Weights of a small mixture-of-experts language model, trained from scratch on English Wikipedia: 32 squared leaky ReLU neurons an expert.
Below are experts of layer 3 (counted from 0) of a mixture-of-experts language model. Rows are named router (the router's row for the expert), up (a neuron's input weights, with its number) and show model dimensions 96-191. Each number is 500 + 25 x the weight over its row's rms, rounded and kept within 0 to 999. Numbers have three digits each.
After each expert's rows: "gets" lists some tokens that make up at least twice as much of what it gets as of all text. This comes from a sample of Wikipedia text that the model never trained on. Tokens count by the router's weight.

# expert 99
router:515525488495513504510465512489496514504511509479471512509475525442492497505448552506471480489490491511503503494468517493490531522490509512570508476534520494480497538528472458494544514467490539495510428517472478500516484511530491532505463543480509498473513484539512513517484500513488508516
up0:476498476519518500490526532521518509489505508520513476453532526531465513502499496522504464502487499530479505530521493478506569495476454520481478463506513503507506487529472526453531529515486497485504538475508523467456520478535519500513530492490457500516560528520505510508506535537503502478
up1:499518506482522504549483485510481529514495509482492530482468530508499456476531503500448519455509491469521496531503507446473501478497496539507521491495544524533510491503485503526482477539503492517508471534497506485562515502468525489491492550465482444507519510539557488457516471449514488477
up2:488512502516530489467530490476514491485534532506490511527541500497457499474515520520531500480549493549456530540502510517489501483493492471481488489531495470479534521485477464449539531472483502502481512489495543527491511549513474504489497490468447514514521488553489522501522480517449496534
up3:490512499474549519497515501480498488485504486471518488505476501505486480505482507510479520474498503518485524522502502503494503501506444533491511466463468453524530484525427569490535511463498502441504492511508497491481496473525484505513511515549528510511497548539493489477524493477533520467
up4:493536523528491530527527556508467533497490473510518475474479524485553504495521480520546467525490491483484477501481513525481470528500518483481477473559478497499465506518479523496555474505500536470495483491478498521465523493517502528526502507555499508489516508498460489491516504494500526464
up5:506522506539514478501529512524486466522525504492462530499510490485474494513495438516524527533490528558533506499495541551502522476501569487473479510512528551527488503491497491525491504476474526492510490457471493504476494494484527469516502475507518503457514520544481524474521469547516518501
up6:510480487484528489513497497528514501493493508543519481473478478539496529477506533522514510507514497520519536486530516505507490476477532514485495483476471474522517503477502490535492506489477516540484472476508488470498497449490485464465516491521482514491522506512475510485457478481539511532
up7:513504464490521514526501524508481525509521495540489521452495516548453497498465453475503474480517507532511510542522499498512539457505476499492466517529543482497477488532483503514477532505534453468530506524460511522459500492461538493521512519471497503503499507530493490456486509506558533498
up8:544541494527542510485466541503444498492483510470517474463490480482520508485475527507485512521479489504486555527506472518472525497463528513502456509510538525553488490529456485473501495506529465483440476534499502485506518472486514499521503475510502508468503499503473532473496486465504505569
up9:529496489519481517481499495486510523476457514542492514436520543506429485517467482497529506490510514482489479490510497543522515513491552480483508500511493520522480496540477517512485540512543510527487485500473481522507493445518536494527510503496490503519502531501468504531568481478498494541
up10:497550510490466493461469511526513458481465493534516502517502531448496513551467487526499459462530547507458487490525500523550499578519508495495506501475488484486454470554508459443504553470477505501521511468511486497514499516500489485478491454538521517533508502522487498503519507530478511471
up11:515494500476543519477501503521495482534493527534495541513489515475500466481497480505470509519546485522502494508485478505514497501487491490473524505534499491460512530469494494460518487512529538488537503513465513511480449465525496463500485447496482471522496506445473513461500515541564501473
up12:497466486468516514469449486521474509512501509491457474530482507493464447493504489519479494497481467479510503521554472491495496491528498496500514534486491473563490508493505497503524529491532492500497478475506497513513520501509493457518537546561530414443484505492523482486493501467511512470
up13:515532503467480526482518533499509486480491464484484476493498488480465529499495520480491471482530548470501555494518477484538498538498517524511549456507467513466525524535451496491551547516527505515510509465473489491499486530507529522453506498479549505512465465500496495530482526509481456492
up14:546514446464509461497497548511452511496499469522549490456505514516541494587493524468526484513466493477512483547473526466489506515496489507478544504477560512512508513503467502502513486545501525506510483489462520532524479503474481496457503483542525476506492481472453501441489479438520507504
up15:494483495470472469532531532492492492492499514515519483458504512522500508465483527502464485508508537525479497504505510538544512462492497467477486491529507467489554533497477523502536539547526507514462484548503498474519515494500463527466485530502444468498477538462499485481458459511499490541
gets: " |", " over", " under", "est", "ir", "and"

# expert 31
router:462514503413469531479519486436448532499489505477493504487491493481534504496509496494471471456506484476518451480437460523486551516477523476535487528540507494478497506522480492495496482499478508500508492495459514527479477510503486519490493482477514500489564462512462499472452506532503511497
up0:470500523445519479543542510487505499485486480475482502467514471533458512527481485536504494476472487530518491512526520507493508502503488540488479499440489483508520487465501523503498462512468465517448482512497511505508535480485453502512518494533478549506520496490509516484488539564508531535
up1:479504507471487504524525496488534495557492460507465485471494527519482522520539476491503501450505508481505493513486518543498485477510485467494528523507509456459477529528528492495521488444526536518528536516490478546492493507577518527537486500448475460500501483472478506476474472476505515542
up2:531486512492500477520467522465482520481510470491482528491499529519513506493497543513507536523520520494468512473540524507500473545514518484487528482499512534510520491528494480507536523523498540530519509455484443508481502484511499558452538501498475451522497512466496531487516498518498485495
up3:454448528476488496519448484499512506517461464546444498506504502509484483518477495505479482508446468524512483487517474498482525519539529489507542519484522478502505511512476511446494518509512498465491481509482507495509495507521540521511474505520456572436509521488431531529479547537501483493
up4:512508460471493509455506486492462525455464505527439493508533489498527473469485494519525435504491522548476473556498492535532558516537537516500490491517477465505509495493514445489527476492488502473545481495482527474514468505462509461473490502499508494494519504522445545499482531500530495481
up5:519490506497547480499487467505507552500516537495518525472490507495541511467483514529525534508467539511501488484498500486465498449513509518470481522502519524482520443520509473522516527482504544529501533548488517553514504483500507510478528511523475515486538509493504523448536508527528497478
up6:517554485508465484485539506500549485486479520482494509533513524474485484524490479504527455512489442500514486520507441514509487464481527518490487515471501519488478522502492488524487517469440493463493528520527503514521489484527518485513494494513488463545516511445490465495540489479508475503
up7:506487481478475500511508486490528519481520554541473511506455526524498508495448431499512435488487490497496490490485496470558525502493516482462499524491466513540477493545496557483467526477503497468497510482438486541508519503500483515482492502472524506520474527559523509475516533524507532546
up8:434522498503493486471471522498479471477473504471515522515539452443487488524554509508512524438527499493543539457488526557526487503475469449507502462467517542513462529504484550479514512500536523477533513497488471502511543449500504457504478478489504504521494518514495513473499486508469467467
up9:514512415496483509491520478503474488521546502496513462537508475463487458522458506543510483461515506501506478488500490523511529483578536501530506512534482464508510536511522461503498542474508483517511485484485518488494505508513471510508501501494511472436512467480494494472482522481499541456
up10:482537476499473532507529539469521470499501565499485497477542518548470483477512500444515452505445468509500470531511499524505519471515495443503492476466476513516491526467498507538497493526490498543503518540474527553463499515517479500457523464507507522506505497523489521482509478461513530503
up11:510494508540518466477508494481451526532498535498494531520498498473500517464490525502479483518487495515457512501474515507513511509468484524496514482508517469506493520508506515522504516519529487539474480474479511516521510504472546522505511506501490430526518523538517518472491502564555464504
up12:496502469468493498490472526509489495450514519510483552497566527520539464502453512518498541489480468485520530484510494498479460514535476515488487491465495453517499533519509497487528493499447498515532505455503506514528524524493481536479494471498499467507533492493520479470484488456519445500
up13:464519485455521452504544523491482508469483561519493455504508481477478504528511506464528520514465514482546498535529491493506508512543536492531526484487517501512491517530506505536511533474501497514480459576482500492535485505515493496510483513488473534495471510493540453471478510467516502480
up14:517481511502490533550529531519483540545484502497491514478488511532511524487527503447450479462524496526501501556483498492528491548508476489483474501496488512479480525506501499499483505456501495467486513495490482458511490484494460504497501486499525509519484525497487478524493500520495467499
up15:538522473469460517528493477513482538494490527501506483519533520485509498539503498479493462447503505531511519501539493521443484484478480524519516538507494516544484527489523469519529529452470552502507491527494469530496490566481503501464529481473518455507531493479481478450485471493532516537
gets: " |", " and", " or", " one", " son", " member"

# expert 96
router:473536501512512505491472475460478487509562527484492534509522440437472492480491493462501496500500476501514511496476483519497518509494461485517474479530502476470504489542465464497491467503480485521501476547455493482503491544523485506496457481468482515475515492557460503495444498580523528515
up0:474481479506485500504533550488472488544484528510525487481562480450520480506524496559512497497536494494501470494513535507498511478552461457463506493483544489512533501479532480482530452522501490519486477550469488455497517464487504479507519499530476482495527526469455532512526510511500537507
up1:497532463481475474465502525471490504515492509507521519478448532494501536491510505496532484459478526527540515472480503481512496538430497452470541507531521527490536467458498524491513518520491479472510527512486455498552528524485526452462488500519472507512520504481502527512513549536524493504
up2:470536495507480540517555521529455489496475547468502488500485493457518523505492532473494495519484505484528499522504487486517482518523488508483529508457520517482544508508472479517469465561538532495487458534436512458521476480481476523476506484468505504521527499487456494466490527490512527512
up3:486501513493550486532500497500480507503502513472530515462511493517532537496494482507482497480451501501502514564504488454507461479522538535496456503490481501519526488533485487516534526497518516503468496512489530461501474547552495531493543510491483484540496471511518481509486468531489477501
up4:498475492486510488516503487483502532527484541492528546558545504518500477520503465496513500517539471461563533476488533553484518493553474497513501506508543512479484477498476512468549519494500518519515549484487509462502471517491503509467490448501539467490455509482500486468442502508504485451
up5:489482490515533510492528478507463480472508492526515462498513523528493506476562476507514465506482462505524538441443513529476446563464496497478524522486495477493547482528482538510500479494504486419546473533516518499517493523513491469484478501486477470499514501503501475509559510508462547522
up6:528503481483551497436543484520487513474530502535516507491509496520525488487526497514504507489485532478494498441515493525480477501463531501488524466498485503477513496481456471553502527546497521486515446496515539490513482471469476470510491523542455539473510508530491470497498520526506528471
up7:503499494520504472500500520526537490453500489483504465495482450507532506480550451519517529557524448530550551514498487520509493507525512546507437511508501546495497528492456520485511497495460463509492490485510498449509423488444483514550499527501501446471527503501503486498523501507517494451
up8:455508501513451503485519447518486511477471455495473503485480519497493504498503505536476471508533526493501546477538538481496484524522463447484496509521497477503499509495500499541479511515481488483501477508512480544517538511481478440528454478534538499551459475433521540476465564491488471485
up9:578515531486521499509541562524506548545490466503456489512516536523513465458499528497521560494519525530430463500503527506505546532506538496512515504551495486523501464507463473493521539522529502497491512479486491461496529457497527479504488542495486493464498487485494533508536504498494507507
up10:486537482468473442491462484517498466483503544502526492572543490481475474493491530465477543527469516496480521513497533489534466531566537503517521489512537490510476491498535482529486463503481487487480531501499469482509492521508500520491492443484484462527529496485551491474517543516460449480
up11:499453484477527495569500519496459455502503562495562479530493482497501493528501504531487515493494456485481442508490525495455555470526522487485509517467519519500560477483435508488520450488474508538493510489467504525513502489513539518476500502484490522520469516507534527490511469523506520490
up12:521506486503514510441502506456509509484481484454509499505505513504550489534463513489511491499528490498504519508479507484474486517522539489506475486538496468477524480462485501543480492491530506460512547522482525508505501464523540495485482497533482501473516475491518470467492459438475483475
up13:492545525534510508501486554472497497499445499513501557478485510509474506488538495505542481509501477474514451504539509512480542463556498474510468514477487471529512478480499539523540535514482498463467505491505466490550475516484547457492467510474510514512501490509459531500461545499500550507
up14:534521490507467501476526479509461532479503524510524542497483477478494520485535463506554490467543509442502461475478518518481489542503484478522477484519506546468483495541505477506502475511497501519465480539490473492532462503481498496478487464539469521432517524537481470520489515499518506497
up15:486489454515505492515502502504477481510465480506463524512564505512485474509483532500524489515504488493506494498497471527496527500564523472541503522532507506487469532492537512482489480472545504469511525472480435486469494512471468482530457449504451506494486488509497446484503500514515522509
gets: " in", " from", " of", " In", " years", " along"

# expert 88
router:455523471482448510486504495461453505488522441497473517486464506458529555489485486478477465482489525509531523506479491481511495507499496502520466495496492530499517498525489521476568487481494530533496495516470504505472508503516484503510476503477535510484530497493485533501462514502473459469
up0:472497505495510462459460499518483527448480456533477547428483472487472537508511466500528521511511492480569512490536500522475518496458542474495513513485509495486537487552521520488522545452532433496514471508498509525481511456529505458491477514494493537501527510478516493533516528494490480496
up1:471493524492515495524499537538509498436471509508476479470502495465499480510490511491540484499465480519479545537498533502484469501517450496480491510550510525495532486511470524499524508525467497514489485475476457531501496470519498447468548484465507477512509502516480524508472526501472486489
up2:507485483491462503514505501543498492513460493496471492490504507463486463497515506505535510450495515508556532505524503481495488515512505473514490478471492521522465491469510532572548474491500521511495510477456512463452463482494499484462514540521522462514478508535519492485475476472462501465
up3:511501471474515515487521484468496493516518542532483505512535465508531540481521464460488462525496479493519495501492504489444462502462507512501518471513507492467507529448526513487493508507461498507494525496475467529497519525464457501479494492507517476516518483480508502510465512534471501503
up4:482517499493485447506482540505515488509442460532486524524510489487469520500440492516486473488500526445465508489472489527468482563496501476435477540522516503493510500513521508476502509510479459497532535493532496534548497503533553474545502462500490460517521478518484535499502518533465454469
up5:478525464541473477472483523488473530474481509463503477467493478510490513508470477508490458568495501476498518476501501505573492497476484511473450517493496494512515442488513461500467429455488515518486514539459503479496546509497487539477459498493518490496518505507493491503497487476521476465
up6:531504482492526543477480515487488497513490512505457497491530491532486517485522487491503456539512459500494476525463476498496492457475519509467462515444493463502550464536449471522476482552531532526514517513509496511475438496489474481504498514503514506521465526488490516538491493518494513506
up7:495479487518553471482537519514485507494510480509528511525522502518523470545477467482492514497500550489506521474476533494503499470493527525520520519514485470471462498504504546444523503549465525446476532494532503498506514507491475560520524482482481503501497543463563507493500498471508468491
up8:522464532516509512492522505471528538466519465569452489505508503528563509478475486521520471537495497492493452498476535490466519473499503505490515478533524509494529480496528491485489456515496527514549486508450504508494510498461504487449494482468475469483522484499491497478517440485476502527
up9:510486495542482540535540504534482549489484528506493472528477511500479525488508548498463459516496519527459527468503474545514520489450500490481522482541500475523509490518501540467501544525516466472494478496507463446522483490503483515502488525504505500408525524502490525482474504523511468519
up10:485502499532481489499480504498533493487506499455451495507525502490477498498507484529504505497482510481520516477504533477479469555487555475532493520515525508503498505526474480498458474499484535502471503514493497482502507513526518485446518558521505475515544528501494489499560466492491535513
up11:461489519498508498511524467491487527505493499506467522480494516460473510486499538514473513473545465518510578496526555476507474487501511478448490499468479513515490500550499484508459492510471502497495513525468474467495495459499481493516489474499486506468521482501520547494483540453507453502
up12:458470480504512423485484484534513499511473478478524518521510494497533507488514514502509519499513497516541521516483524478524536545520474490488449541478485521498520510527493521489532516540517558503519462509503513459477520506474487489490488521512501485461510486479482511464525489502500473545
up13:508489508500475491528435477515521486541542497496486503475512473454455481491526494536479545506466425472498474530508510490519496499510502501540523502485523497501463519484529441469476493498473524514540528509511470460519525480498475489458526475480476520525535502550468518520526514530499531504
up14:495488469499469520504471510498480533540457504501470492507498491465502532558501474481509487532530499539463487473481488525458518517511512475509484470496527518498524486488416534490500489512538490473511543479468484490495475509542481464532488535515527505489533492468500491448483475471453484475
up15:477464458499501522485492514509460524430502472523479507478482504494480515456499537548518492529481513500469501493515511427507447493526537493528454531525524468473491533498480506517483498520512522486521520462477499495481505478483498509474544499457510496528511496503500487479551499479519505546
gets: " of", " in", " is", "am", " are", ")"

# expert 111
router:494499490502518509540470480443465526510526492506490490495516495469503505497510504501471474481498506483496506496458516471522523559519476531516530447478481497508452510517452507507516466522511496537526474469455485506491506477499487526455474527491483544495575471509476501519477488579555488522
up0:485487496498509498513501495549532512555504506446497513481556485559490511474513526495562515522517498514505550452478491533503478533492528432462512513476477500483502537526469526497487476468509479492555493496488459506502471471512525472473506440503477538503479478463510488521528515498521535504
up1:494461481517539476474450474533512506508530488511526505481519457477513485468508467506489528493495523487488489524511509488483489522538504520488458503483519505505510528515506511499488458519475502518440496493481492493505502499484472459460488458467486479538501512495512399494495453512484462427
up2:519516467504535429496515490482534502507505506505492489469531561485492536518492544487506511503502529514518531489515515508520472521438478441477522471488482492479466474522516512507482502543520528472551484522490488503530495543491527473503559469501509496539542509527521500425562473524474521494
up3:491490485463487527505485531484525500514487507501494506522495494505486500529507505478527519521493536485525446508516468484477496512503448525529511527485499467522494511474488482519502544534518521493463471493494533525470495455491481444486483474556514445478495467522477474480514496487495482471
up4:508519497462479509507485496501536507471536499524478497510493514478517507552552486505503503510538513505488556491477522525497492481494542471519491476488496505515533503545470490497508483545516508471513531461502491452471499494499475525459477481461527495471488479527512517538513555526498486487
up5:477532492489498505541458510533490489478483504515513487467498499490456545519528476459513469462532505501515475523468490523496505538482478539491494439504486480510512506518443521482504539517523526422508513471485521545510500492496524481512474475469481554533511506511472507467500516520482524571
up6:505501488490482460510479493514523501469447509491542518489506540441480525488504498487455530513461494521545496466433552482477456491471530486510511478474498502518507489507509468541458461524469460501514502458452526493505535482497503465463519552489555507548492486483473492513471462551533486522
up7:548495476519514507474517509463462470527455506537529517451509512502520472504511500464508496510510520492474502504518504513493497511488451497494501460524501497559515496492527482494508467505564563532458474533483517512494494451549485494499548474546551452494478452472481541519498498544507460525
up8:562457521482473486504530482425499494487467451474456507521506531487527503519499500488524526481497493549470451506513487476549539518496488517483513481508553493510493491484500535494531531491483541514494492507492497537480497487451525490465516475463475513571508512516534504494511479507532493521
up9:517520512533513488511517530494499520528547491507532505485508438501548460481522495507512509484544455481472484502536527476463541494500504463471480455487478480525503528491485481442518477464502485502512499550481509498474524520531530496529516482468538531534523512532506540504513465492439523467
up10:507527475517541494481511491514525499462470497489490532508490510497479463483507486488473506473510491460473515524462491558542472510488467557480472516522447498457481487525463486529522526488502517518478549556492501525476505539492514474492508464458443508508483525505474481537523492457495519522
up11:519488485487491466494488509428499507486474444512468451521561519492548527491523478508557478467506493481465558537464550513520498542474491516467516485536532524512507505475504543510523489528532518489503496504514488529461526503508507466497516510516517495529532480457494478505504493499487514477
up12:478458526516563494521479518488482466485492525494516471485490485524498503513492507512479465510484502519495519482492460444469492534505509505541536449542514477472503530494472503573507538508502464517493504492488502546475528547499461542483463451507523491501570511542507467490489492559495511545
up13:492500504490527490484463460545506522491466462553513504527546522500474467481543475509482498484460518487486493512482523479496502512509491495483489516589513563466520513468472539476562518473498512477483516478482517520512499493485497464456516511511495454506500522513508486497480470484494532484
up14:515498527491494493519520515492494463569471548499514525482512519495523496548481469507497496530561558512505504519530488484540504510510489499503493463509507522525563459499454495503503478505515499429489483476470465545499478511481524476486481500490514478512533461505492523474536440523486476520
up15:458551476500490517496524536474506502496498489469507467477498517486560508518510478478507418512503513510513487472495495522526496524488542493473467458487541433532548493492486487503509499501502499511415502500471499459526488470510481548484517508537526499492473519520519536503496546479478521488
gets: " in", " from", " until", " on", " through", " August"

# expert 110
router:495507465505494465509499492499474488495521466496522513515498479448533510516490487486465521489480491549520543511457540503497509544517488546540476527499526507514449490506452466504528497441446525505522490495463514509528522491511507499522492482459529490464532471495510517495483526559496520497
up0:468530464564509503508493494469499513502498449476495507471517496481485490520492477466498471507495481528516528528483526533564523562493481507496480538488500498473478501541466487491488525475525530500527542470494498490481501483491554539545516484492466472518506488514523499480517486531440549533
up1:492555500474477452479450525472489527509497478469485475487454484526500531513514519515465464503521508457502497495501452462474461541462540518493526537525537494484488496480513491508468484458557501520502486476501473496486520559496504502508519474518476489525532576483508513544581464515495494489
up2:519532515502531446504522508500522526496517485490523528503520549492529483499505495475501490513479547451487478505506476482527495446509457522513525483456526490504475509457498531522536518537528522477485507494515495489471515476503514480497498512501497469539531505463494478486536485532494508476
up3:525504524499506470443475473525512504480527510523452505522455498466456549465516501518446517537517461484495487534454497476504470483454523508504535522482512480469485468490479508522486518492494503502505536523491482503505501489510521546513483476493499458476511534496452479514516484493520583556
up4:519503551541500507495513486538504523516502524508482522502455504469486535471510463497473494497524510516521521453490546509535521473489490472495493521475480495475503524533506453512519477441511499478496505463513553522504469523488464520505506478496557497508456492521500544454498485489537532516
up5:517505501551491492454521495557522535491526444466501517439486523509479519522497466497508465538522481476504485455470511471503519493488525499461473497506496533532468493481517446538495525478533519501500479527454462470500509526484487505476499500480488518473490480476507514529487487490485509489
up6:463498524541526496479495520495461535476502519528503476492526481487507525509537467503523506504522492535515550460504497529476498489518453498486485488514534503468533459502471519502521473476468519467449519494467479484502507458511499499514555485484497482499521503523520490561476523534499485426
up7:486515439499498574462522489510486483459529544504475557486480470512454456495486552518492519524515508529489490498505494439504509516494494513508473503507501513522524525481468488481456496488513503481466496519482492485500505509522500494525508488466570509495468530482522527502504476453460506479
up8:488503512519540457510454439503509460490468515499518510489493509511477526486530552526505539465518515530463489520491469542451479499481497493491527493492487470502533483477456481549482537462493507541460504536506518494483516529487512516441540482508509512505512502507470517467519530499498499535
up9:465516492513494480520532487513543506518504499501487475510509505522508505499589508517460514491494490487478515532551491472509507485505483474492511511507484489530517470551485452493466472492535499510482533524501451544525488497515459506539488533487496520513528463495474507472523506534514486512
up10:481496539528502477498469526479507542519496495538508502489528503505493490573487484494468503520494480532502518517449473492518512519507520493517501457525499533492522490543530476484474517503484485529528529444500508522487507502464551520503497491514505478488491518496544513489496512503479489533
up11:507467488485533517492478516492467518472489521507490517525509487532466538496505511488512464524536507494498432495514461474470481485490488493469533480460463435521516517541479511484460487485503518482541502495483477512551467512530456513529500499489503477497499517549500518519513522505495514474
up12:504507447517517503484505467520524544508479534528540503464498448479508466513498509495465518520475464542496471522468519500469511489521492498496477504483530477493488494486494457497505506509465537498490536496487492507543500501491502525481497463467516517512501503541471527515554493489480511539
up13:470525533520466492491499512500509554517503469561448469490506451521477522521537474512482508503470461535535523544491491516460499467448472486449452520493526492505515485555510501457458518516507514516476477534495498520500510487507476487531473509511528507494487499500480480478514533507504538523
up14:531487528452561528517528532533523502480530524494500504497533477553538485509511529540513534463533484482515498476509464454522479516536520507467485464480521514504501517472496497521486485527490520481540522515514490532509517489477487473469458489529501454516505521481490500463508514494498523481
up15:461483518505547509496486487502507511464484515517513481474493476511489438508527477533500520528506488509530527466483519525550462487540538479476489502547502478471509495469446498507528514528491491543516482504439521492498461508495532498489494536478467538497548506501502496465502505486466543513
gets: " of", " 0", " m", " R", "m", " F"

# expert 92
router:503556510458481533519495485514465487517546488474474506486485531490512518491492492529503493498461555477498488483499479558519546506474483456519538509523506524495551515472510534493521472506499472468533469490488489522486501507499496526519499538504494481501517479505454531499460502492498518530
up0:474523500516547413519499548538486481458508470502492515536537514493511471495481533489501492456467549492437504521504502523514531484484525520473448491489473521510508494478500485536498541536536486501520471501498502455501518472512539494517557512513510506486472470481518493501473464527497488541
up1:526482530468517499513533463526539528513525477458516486520524449504512479531456502513515520547497502460520485531498508525493464489469485529523525525537535520511515503509458496492489510465483476511524524481457480515478508453442570535506473490476494485494511506513497507486509482503501500544
up2:491488475512496516495515466514490496513559492506498470517525535537514495521496514452500512505520500455480483544494505467513518517505500518497482455529533489473550560470500531477486538503544482503534509514461526557480500469483473531464505497531465493507509467476474526503525514499504487487
up3:470488525526497524508510491503466523505457473493521502470497533515527547512520493512500463567531504481486525554508457494468500478447461484536490472492482505469478495463521480494465500493518521497541498521487488532482537499491464504530516527507519504464520495532499488477477510506526476467
up4:519496508486519474507462512505536504524494509483509530476508551487547519499506491456461499492490482490508505518449537489501471449514508483485546538490530506521541450446503531539494523521535572506501524508494473521500534482475550454469520554532513462517532506469487501523507457497511478485
up5:504525476482526495465529508482491484508479530506522474505479481520488509512499467506496515447477564498511487487513552512532480482478477462441495479505510511489492483480522529528498499471521536453539468492450557481467486514454525501502508486496487472512525516523468502465483492468536525508
up6:464470524474509484480457520510453504447490469511520480486508545509461511516528487495488505504482463494484531514492490497491532531542475508486437537538484498442534488561485535467494516505491460468512470517496493498528502484494469519526488492489498502553491496526500521487477530501511533527
up7:513517477460512503481488479509481525523512497465502506515486475508467518437559465477516523539471529504536485533521477448503538535495548459540500494495485518463490519491470546462503514480504515503510528469460451522476522475478507493503514501519539496500503486549502516518508482477543504487
up8:529512482503510478529491546502508547504476505515530493509488526482526541497467474492481481503465520528501519467469531507485509482502504520485505483526490483493540482491503511499506517513511505488501499511501466497549486496554463496511495490565554460517528477504493480498484497526505478488
up9:514530449521513495495498506521514499518519530482494507517538531506485498493490474495523509452481530494482493509485514506534498520483510484471479482497525532516497515455497495468479470501464532501512510516466532527526474518459486489500530507527484472462530506505496495502486495477507510510
up10:496508542520480475505549508520497499396484457492503462495521487504532482564521462470511467476511508487520490502533525514477494507522537496523505488519523469554487498512497531534485486516480487504467481465481512507501502479553488463530497499544507462474480494557501506483521457509544461484
up11:525491543478516475506501541472497497488498527499489490483523477527500533499508471515533496493474489507481474487475462529487507472484450499497501516501433453470479467495502492490465479505459486467495467537469495515529494509517461525511486462538502500510488551483506497517480447522465565490
up12:470510499519483515530464525482525492451518481507489456461475505504535518527490513492529471506517538488475506495488462500520546526520514493514511531478471526533501508519529483527495527524481506509541518520525508518502497538491477522507511504551513515493494508503482504528531486508493470489
up13:488547543495545481538524511545465489490458455523480471492514479484507487476474473521496540505480536493467483504523497496515548485461494477490450495511516525492487484482520494485485465494519481480540496486533552523517467495448490489514508488485551551496521491499495526504508495514489469495
up14:554476504466527494500475476462497504497492503503520538504473530478504525497552476487472530490542464512448479539519495534467504497499510487536505493517543518534502519502477499480507501556495524487502488485487503513513494483488446493506477520514495537523496481532510510512503506487501505532
up15:499487513574493522509528451510503515495467454502524510486504504468514500449497486487539512496535486507472491507489521532498460494494484538498506479520476536494478493509472481509538523470480445530506540493508504536501505515503490520447482434461532513477516509485481479514507488545517550563
gets: " which", " of", " New", " United", " Al", " who"

# expert 107
router:492492476436503499482466527480501485493529509527465508491491508490482527519471493516493474492520499545510507467510444499519518534493477467505527498506541492509465473513463493500524512491481493522529479503441512509465517537503491488509471539523540507482503513522505485506488514554509543554
up0:540473539461503518495513543508497550475461490478499493482487495522508538513518511496487472567456470505501521496485481463452494496479570474504552425522503490536516462490478498487478485529520504471484491521445494486485534470517477494483463514531536479481531508508476498490536473458508479506
up1:492482536446463517512491534497493514498486557468478530541491482512502509513486534494503471516562474521475522495504470519495551484513526512466491508518477482505557464497434492550505469482519480516523494498456509563490472528498497490544500491488538478460510501474505549467470462431527490487
up2:489430505492527424491449465469523480491471547457536492503562549477477474523519459557503505504494537515534507494544489471549498520517496504505496464517530497528484484451440442522545529523532516525499528541463509460447470458490535495460491500543527509491527516532462489496536478567505520507
up3:485493494482559448558496520509483474466509511491514497516505490525483535494500465531525525520472490487501529516516463494539497490469450548497470535478495446465475495453494481518469524513512511515468546500496502497517505501463537480501493539502497547501544505509473517533546472521498529530
up4:465513470507516482525514512517499537449524497515493457475524485515471477505504490488510484475494497523523494519533491478526534485534499468502457450453505433517509507519447496482495483482532493518468535514408531461464510496470464523508490490520472478515545512478481548470491537530509504503
up5:498470476477506437498480508513506553523511480490499443463505530463541539507526474473502508465499497486489463510511502496497507506549519527504520462470532502488476475510494489507509468470492514520478536487441461454498526514507495511523516480468476534518500546484500536488480515571525506503
up6:524488462494500467492498471444531492500491503479476515509518510439529506503506470472468494493543482527505524486521489531538525542471503517498532511514480531483479512497440514499524508542531542511494500504439479480488495523481504474507514507504495507504512506465512457501539514496540519509
up7:485537529514488496530472523517506498495522488510493497511500490469467510516506447477533494465517499456492524513523493547561484495514495499471471516538518529457528497506513530467523473495511496486511492488511448530506483481511535485517479538499540497533510529481492430540541448515483506496
up8:511533471527533514543513493537499475505495475521512483486534515506532479531496481494508528507541469495508527531513521526543492491476482493479491479504528474490471470516482470489474474506554501541505534562467503475485481525472532476472461488514541491471513467505506506490549508507535567498
up9:509480521507471526510476477509473524483496461491491456477452473465522509533478496495489538458486516494501495509483549462540494506530499478496497445503540483492573467519476502500507474469532512513518495566458543478450508496511501511493509491485484510491521486498490540499471531526477524471
up10:507458462480523512492468460521538520469532486507512482483531531511505498537526490477510517501514509506573501489496507445457462514514495441495506458501512526538521490494462488532503500494538497481523524511505491540487500472481550485474511527535538502492501523520484500484524475506471471492
up11:488458509497506508525494474482510537517495488509496516494461493469484510497486547506446514502500505524462548541464521452535497484455539495481482515501518483514543496512504495531455532505518501474497476496485517537495509507512529519494531528449496494510466466473490548466467506530486527475
up12:464509522539553491528471503489534486508533556530531519513501460502481455523483483523490520530521501525502543462493509504506529510474470464475484530503493481497496486527470504460495536539486502481522530509481520494528518537488508510500517463480480541498537512503500426517525487478478493493
up13:499510421435441482479465551483516485463502470501469502469505494542504495467479492499465521545484520506507555536506514466513478502498510495477462492504507555525492520488499467493470508509480496483475492440486533464483500505502517495511513526509491540530522526468524494506524501494496549500
up14:470518516499484446480523504475486528491499477452490442483466493513493547511495544460500475487494499544475482468490506494495532507502554503486487452484537482474472525472491508518474484481512472486449531499471507491486505526514473501513529438530510487524484524474495513498471502522557512472
up15:540485496452519476533509479509501503517463504440528515465504528484499532524528502496512485473514509472480533481535473566528480507482492501478527431514499476512577482515493479539523501463534503524480494540482483518450457521474484495514542535511513497544497497476495526496474480502484504523
gets: " in", " on", " In", "In", " from", " On"